From a checkpoint of a small mixture-of-experts model trained on Wikipedia.
Size: 10 layers, width 384, vocabulary 29361, 74.6M parameters.
Experts: 24 experts in each of 10 layers, 160 SwiGLU neurons an expert, a softmax router, a shared expert of 320 neurons.
Training: a variant of Muon for the experts, 1229M tokens, 9377 steps.
Below are experts of layer 5 (counted from 0) of a mixture-of-experts language model. Rows are named router (the router's row for the expert), gate (a neuron's input weights, with its number), up (a neuron's input weights, with its number), down (a neuron's output weights, with its number) and show model dimensions 0-47. Each number is 500 + 40 x the weight over its row's rms, rounded and kept within 0 to 999. Numbers have three digits each.
Before each expert's rows: "comes before" lists some tokens at least twice as common just after its tokens as in all text; "mostly gets" lists some tokens that are sent to it at least half of the time. This comes from a sample of Wikipedia text that the model never trained on. Tokens count by the router's weight.

# expert 13
comes before: " to", " the", " in", " by", " a", " that"
mostly gets: " played", " held", " won", " took", " led", " moved"
router:565494514495551482551516454437526517557509460424469528517536574543486502545499494522462507585497561514442526459474525523471584506554498462496535
gate0:537464462499511537518454469459511470540489574537534522508516546492464524431471557616596560467507510447505541516521582549479522501520491563490526
up0:505506448522479472477465470482477454491527472538563513557556489455426536452524455495449482515466540452458513432520547485538528529517527412417541
down0:527560594496457522495541537493534519495472455478481446563532474423541480509441587541428539412506520468432530473470509504539584543504519507515586
gate1:470617500511516514527486504434551511515506464469515532505482482446464557423457511533508425450515461533549523458533402545523538480543491505538526
up1:521543528437521519456483569462516554522531493492443439515526434493553517423585488589466482471622562508563493504485518513537511526589506515500473
down1:512563480516435533559552515455510545525530522466500570416494526561450477474498567458544442508510498433545411473548396478522508473535495527506502
gate2:565481486524545478482500524527457591517535548526459500436526465515485544446538545413494426473521451476542490533547481524502496527514462475491456
up2:504466538479502432540558543433508560508492579456540549499521498461441553560454500496477541496454521448511441521488515526494470457519526481575498
down2:568442452583445456470518520470549485555544558483456537434530538490551522472501475493544478472548512514535515520510569480467547473452474553490444
gate3:504474529501463458538512538518545404556482495540498468442519486496537499494502520446441528538504516478494464543503480438458599496470522485506445
up3:577490498463508525480563564469502546532484516484455498511521461513517527529458459548499475508464510481516495484536509476516513543492507542529542
down3:431504449532485551482536407509442505468486472518433457537559517490515542533540516497514527471500493543502476527475520614488439530495459542496533
gate4:539570495536495571465407540489477532415519481589419510498533501452443522439511505389474513481575465503534528574463550508487495497500458525520573
up4:550495468476528458526527541433445543530489566503449497520458551522474447496525553472521534537477509537478495515555568471504498522487475509504564
down4:578467429503518483566479504477479500515466540444567508497590473432508469409468514515509585439492489538500540513496591537503553470457579521413469
gate5:499555426502521443472534447516515446522573482509573518511542528566554502434548493490489464478472481505553489505473458533525449469452485536450534
up5:482462523510546481498494522519581508494527398541521502511458492556575517519455436434471401524524449471448477462579542532502587498468473487521463
down5:446463493524523443522509505507560556563567531477507440573495478529568513551553527483499495534519538510465503543481552481506558572468477476501433
gate6:437482574478511444448474506537500440469514526524497509455415533529434527506573470509586539483508543580419477539498440515536469564507480488466555
up6:552493571494504492498528479563451500472516522445483574516455492562450508435586567543414532411540470524510478467544502504394470506473443502586568
down6:524488551532484520519462451511507473469528459476488563507510464534435445514508502483418461474483513484580495467426435556446578479518487533492466
gate7:535516474448480549578467446447514422496509528450518437479607450467481495535519464479471501477532526399512480459563428493528471487491483530418493
up7:539476525470546485478521529498522473524548516442538495529489564487536495437484513536499475485547540555535476584501574511497533522462541522512541
down7:457433519512531464447584576463501468488535495541426544483389548531526462499429501485490536497508431517491414487412577447498532501492526488594474
gate8:556463397500549552449569532420482506485570499470551533545498559532535416474424515550538494469471484478476571488505539475517498446535488452560487
up8:494535595535524506443503526449517501426473533458466503499494509520560477440453563484545494500551485485491548475421503528430528408526472442479480
down8:482410503490528538521591479506426471513471553501457466491468399507538479498488518475496443534493504501428531409490524434476517477573473465528526
gate9:525449487542510511470447547418486459488512529571444459461556533495424558554545583507437492512488573495417493529421509515481463468526564428561479
up9:495426481504540501529539508538555516460562433492498493482498525577512524472525581444489486443440414529508458475467439407503527539472587514525511
down9:527452497513459444533484498511540501462506552554505497461498502475561537464560433503514485583564559456480558538480476499503526535561458529552459
gate10:463506539597504501548505411465506459575504489478550495500494468477485526469473498450485463486539439454581473478518515503432472521455524437530478
up10:555450431555498511501480532603574509456544541469557527566545509444493492502472531570539522518508510519483532480500510544413528489452482518483512
down10:547482490493474439535533455482448481516436514484495491493453502508542460515498489504510501535531461537522495534472411465604466463470580489482487
gate11:535420578493433502441475507476552509505510564520501473556476505511467475494543540512473448455446572497498542451475484494552547497517499555483463
up11:489475509510502477456517438519522505521515458523578477482510472427506468520477488543502452506448507450534522510469478504437504495403474515497487
down11:578560510522509583447449495479518552523515496489532487464537433491432560596493486519504470505538522537560490495514541483400547499519516518431486
gate12:512426462531480558528484608543554468466486493516472493470439509611481528475578560544552498455460483506525491563518403492539482473498556536491445
up12:502553517484516444543460522521494470496556578549473494469470523512523509428411468465509500497571494518494500573545427418489568471482477569423518
down12:406496578530451420586434458503483521445531468576512469480523548530565487485523412421517467531536525410488525561495500503411510474460539489498493
gate13:557484548515481479514506532492501587552532547486448536480559569532446493517460448509440529537460467519485477574468507459493582464483473480447436
up13:483506464480486586534530547535493435384544543544523494486448511483580421485501539539559475439503499489506529499502530522499468450442571529519499
down13:542491471498429454480476559439535522455524473430489558475469517549489476466511554480441524444529477576555476520491498467484520484492488544518469
gate14:523502504574485522495514508488520492495500536493460503444513493465498566454506511464513437487495518584533492573539530515467471475501521506493530
up14:534483522524501445572452467532491407505461574520466499495454477507461501576540470481537517479509487476518496480518545538474506430499523518510487
down14:454522471520524492523477495457534533484547488481517517505483454477428422560535445540411541542511522449464529511513493388532533620488461451615496
gate15:525506437506508474486509552447480591513457516500476472544433546564544543473501511509424532453539492522511531519490506488495391486507520447490444
up15:469470540459530462573539529490482503547471539558471543492518484493480494593479531379431514605504533469533471453552548499474446547506528462568503
down15:453494503450483466426527520427495541479520499448418549521479470564458484457565474520530493493546512503515496553517511554455498535470440473471478
gate16:461537614505496503453475525570436481508482432511513448478473466494443547521522544515433563455534515489462486530423488492495535457555457421569559
up16:539496519533489388531437542488484528582463466496529558532537461454433410476446510497532523492517569517493519445472504442563490516453484476494511
down16:495424512472493479491559535454472454465434542570495476466421472551512547605480513409507511514485496542477454462501464505503511438484501449495530
gate17:502499498507498491490460527463502537466477432541500544443409449526503493433553484439544533531497529524473486438503507501503570573549449515535534
up17:499424448543494506528511499499422428491585514509438473456492434418563458518526520550486522566412463496485478466483512506456460457562604547447585
down17:528461464483513474546509568465484488502512533497503509464536506560509442486489455548445440518507526493501515478560515532554463490538480555512541
gate18:522451497516501457435547431511457443545533538414506518475431466461428551506489522486508525514525488455510496438522517507466514495542521492515407
up18:447429584500502546517536486576494548490501503494457524448508430429499489576471527513511555513524563515532476556541422492520462503542548547538605
down18:418536453542551523508449516517486495422464517507473478452497526488503453502504507483535477499520543478398486564465527452516507534462519518481556
gate19:462455514514427537512495455500523526471569503448494489475561560536589513431529518513555476455512564494499444487551516531515537499424437490476440
up19:535548547491551520549540451515502415449459513472541538577433534442501493489417450559506570491465477479522511583478492501543492512411510535566494
down19:487551448451541470477495493468441505530512486528583490402542490491454510515482539462530485562536430615421488380476518553452468501571489442499558
gate20:470529547447509526491484521559448501467522521469521537576413468559464515525514553506485541504440446383539475542510459566534458526532489532551478
up20:541520522546506517557525504540474448511475465509512471473525508499560482503485509497509576532495510462437482514480492500466456447478397462471490
down20:453476534532489555449523458532581474518530515482529491496466548520546438471509499442492538519563500468499429600504476498433468547523475481470510
gate21:484532545541430511436480556514512598449564456537495512455497551492554565521492493551445483539530484553520515557537469483497481443479517450460543
up21:484537462516519534416480553455557450496494460519515519485508473475552466553520549504423568464501509501522488523476549544451480534537504542512564
down21:544419515500591569502460476424545519528534471586505522494561524478526476501489449439473572505461495524481543573483577547527427481523513499502502
gate22:468455461515435475480434534476509547459490455540467480451515397550491468534591463485553472487512500471523496461476481443566474485564500402432513
up22:511513545574551523435530516481570548456491462538508507434480478525480522449491540483548473400492581506486509501479546431506431467443476488583527
down22:510614623548547582512448461525539500493504509432463539493511465487446469500512473566469464463544494532555495499469435517546520493530429566489506
gate23:452496487512558465473522581523522491529494526492554486438483473466450481551515478462448502537520547471530482482477443510562487497447499499514499
up23:463417487462472541532510457491534423465498551500508489528465499538487504471579535612544532465498530546529513518431517498436501522511465468530468
down23:486515429519434420507535481525474525522520528533564509455509431486497548461484526449465447518491532424512478521575435547480465488583527523505471
gate24:522493508518460464467567580448581553548445531443451495491571478539465489577443464453479527468482511466492564478507465470554510473516459512528496
up24:434489570559620525506484527517481474579447516545520513533452406495472511515517512504518500517411466516522523485431536509468484486525506522469445
down24:488546546469489535479469533468519509528467540464462493462490539535455466481487555473443545507543472530508459494547494455488586546574456450535538
gate25:552480476495501516523455570567459471465497582462500454529452505497446478466535504546540493472498446510514431520456525550499542468479512420447455
up25:518513535416567452494466444427506505517466474427565537503510504512466439492558534490504413530482538559512500491609468502510535478483419550531457
down25:527576512511528481502505577501515410539417514453568436551560562467470468558479399515502553442477513510527519480485526517542518466537462489514536
gate26:457521528494431523566489565462464550415497506486519537495460515446513517447497593437528434506544456447486523453517475583513414487507505533550448
up26:554546499532426503519552519514489524529554474469527497462500488449488538539507436501497501475451502491527541521574524487511548506472499522480451
down26:437518498482521467569552439516499605499546441502481536442496502496461522493450494458469414469499391479510480528546561485478540496440522505543439
gate27:441503436526450497490542548389563495428451509470538480490547469453486478608477429516505483498473518542488500524444542516510469396508470539429470
up27:488565519502492482483451518503482504477484495542497457498592481500439524456519429471432504478554500536487459393513404489493454487564581485474508
down27:510580435495488543450533513456456526502451512489510485511488498421435492557502429500437493458527502496541450473557493529518488440533424459511434
gate28:469513540487543525477521503464482492541528458508421486503515483469491426483527447482504488488504568466411453510532512514437460449553455558491431
up28:448502468560576459486516448456543468487544495496507455479587518557492471462506451508487467460506539535501512431495563424522525505487471541435467
down28:501500509539495460464496564536556463472497500486508474516543476521463494576480524475510448478498466473489569469527513427466521491559390459515491
gate29:528491460428587486488496552400502530499485539572477552466445439539520430493471563442507454481520541531543460496488574458498483609477518486495581
up29:506491561398505552563430489506447537508567544536486487548517437535504513490506513423453489510487557523491480484465545525510454485441441500549474
down29:511451529521452451442475498438597482462499480472617423518584507488453505568505499535522573536475446491435537501544526560489518560450428558489482
gate30:533488510442529495467490551542512486476425519476532468509433408478523531476509523473546574475459517488575426476446483541509551504466497525538447
up30:524448461522497537482506557572561524477564541478516561480499397466532532445425443473455487488505505569518474540550497431461446478515495478492482
down30:504519526496468500450506485453521605551496559553501488502528472421480515485468524467522482559381491530500510465527436498506486504504524459477475
gate31:543526514483511453546520456413511533542548538473490532545474450478521407533405509447490526481527548405484541532486458428500550469503448475501561
up31:448512416565456565496435483532500495418551496513492544505476550509469525487505497498514438485542472552484543481484471516484505517446464462482457
down31:497535482474591501475544576504528561551531426532508500516479555558508455498515450551456521450539486516496501511432486570475565511463561468593491
gate32:484526463508553420525435564441489487456436505519446454561499490464556498487588525555557452509524421470561555527457434504547501503503520497521531
up32:513478412469557462473546518543500503469524486494539549455475559532529507470520525547468506480530558493512510534484520511528449497545429539511523
down32:472482458456475443470433445433423516508484519473522402460583492439500564447516454585480522512467503433558514516458450506513427539572542432478573
gate33:513455543509591538450436488499507528465533548514491483513462544526451516517516526460509531557500548530510491492458504561511415459482437512494470
up33:527591442520516577514497509460513475497523458530522583398436435478504507439445503488525505495455487472562487499423497470533485473595475516493487
down33:507555415514513545485517543473515468458517508529463541467490421449441513471462419534498498504483544530525469498462495400497587438517449483532478
gate34:456487442552413470483509538425507520560488483481486471566461482478573506466594495447452430518515461538534520493504547438546531486572555490446466
up34:460474568563537461520444481538438495498354499476516480463525487502504560456454493504453551503501496534487511485442503577412557490471417454419449
down34:480498453506442456435502476474428495490454550423445470454535489499484502424483440495455539523479443493435503588491498445449511520521501479470480
gate35:489439472566576428497474535541541457478539536518545465527465502431502516471577503511478404467560560490405431447531537528480564533519609553488490
up35:564562501511472500556449507445476520585462525502519538495467522444527572511534443512537529513537438493615456591527500542441537481499509538511536
down35:452539477479419512472490555477513496488519495424509472573464409467454500503542523529500464504451463495543502507498532517434513531485548502493502
gate36:471536475438447449492544552565482552517485538497533547478476477556510436507538511534468456450516487470433501530507515475513523504557521581504513
up36:542495460503495523455505436450506494438515462502500503548508553495467458511454601464474429564558448512432502490516506582527507505443494525522473
down36:584485512520480466515422487525531520452430554492423514544465486491454459491417513512454586476480497437409533445474489495540570464465496500470529
gate37:499511599541568426475528476528470509502468509532516441488520459535505505542484520492468562538482569452437471444539491454549614458501540491511510
up37:519447470461411515433479572512460536516462458570415490476540490462519496489505513444452474479470530458542512524507551510487520558555412435458439
down37:495529495534427528492475384555554524510510481529575511487566523499545589464566480486487498512452499541510484439524489573447426551574538419522460
gate38:556534491552487479479506452595488503479547464492547456581588525492498428538588521542465537464528468521502540443512477491470466456514573453484503
up38:496484470484477492507559449436512540483470534474507517495516523521478468448484538481530493523492460448510530591462503488546528498534494497468554
down38:471479521454495499460581442411542554492463572541483474497521477510464560426488505509554494482489513404473589497492513528531506523526463468494485
gate39:448485481493476558483464465513509549545530509579503521442499506557515533455519543452452543513462492578513548474495455498490397473492434462451481
up39:428580551493481555480518387424477439490480528507545496487505522524502501567475576505487450477481462500489469468449508493526493475446521480486451
down39:442557569526520555525538416466376519448521460590461478524465566537538496489476464498452486481476548518466430507555497444541390489511537538551514
gate40:527504466487420447438491558490467465478509472496433494443541465537506493464478543466566535494480455487517476528495540536505573504515543453508543
up40:540522491546464540590549494495474506454498470478476525478521460540455536497572560515534462579478537514464523463511460501496478496570494506531417
down40:480492528557504535521505535542603491527563467476525541498479516489489494523557508531517450490548556554531484489474517439433502588586458479530459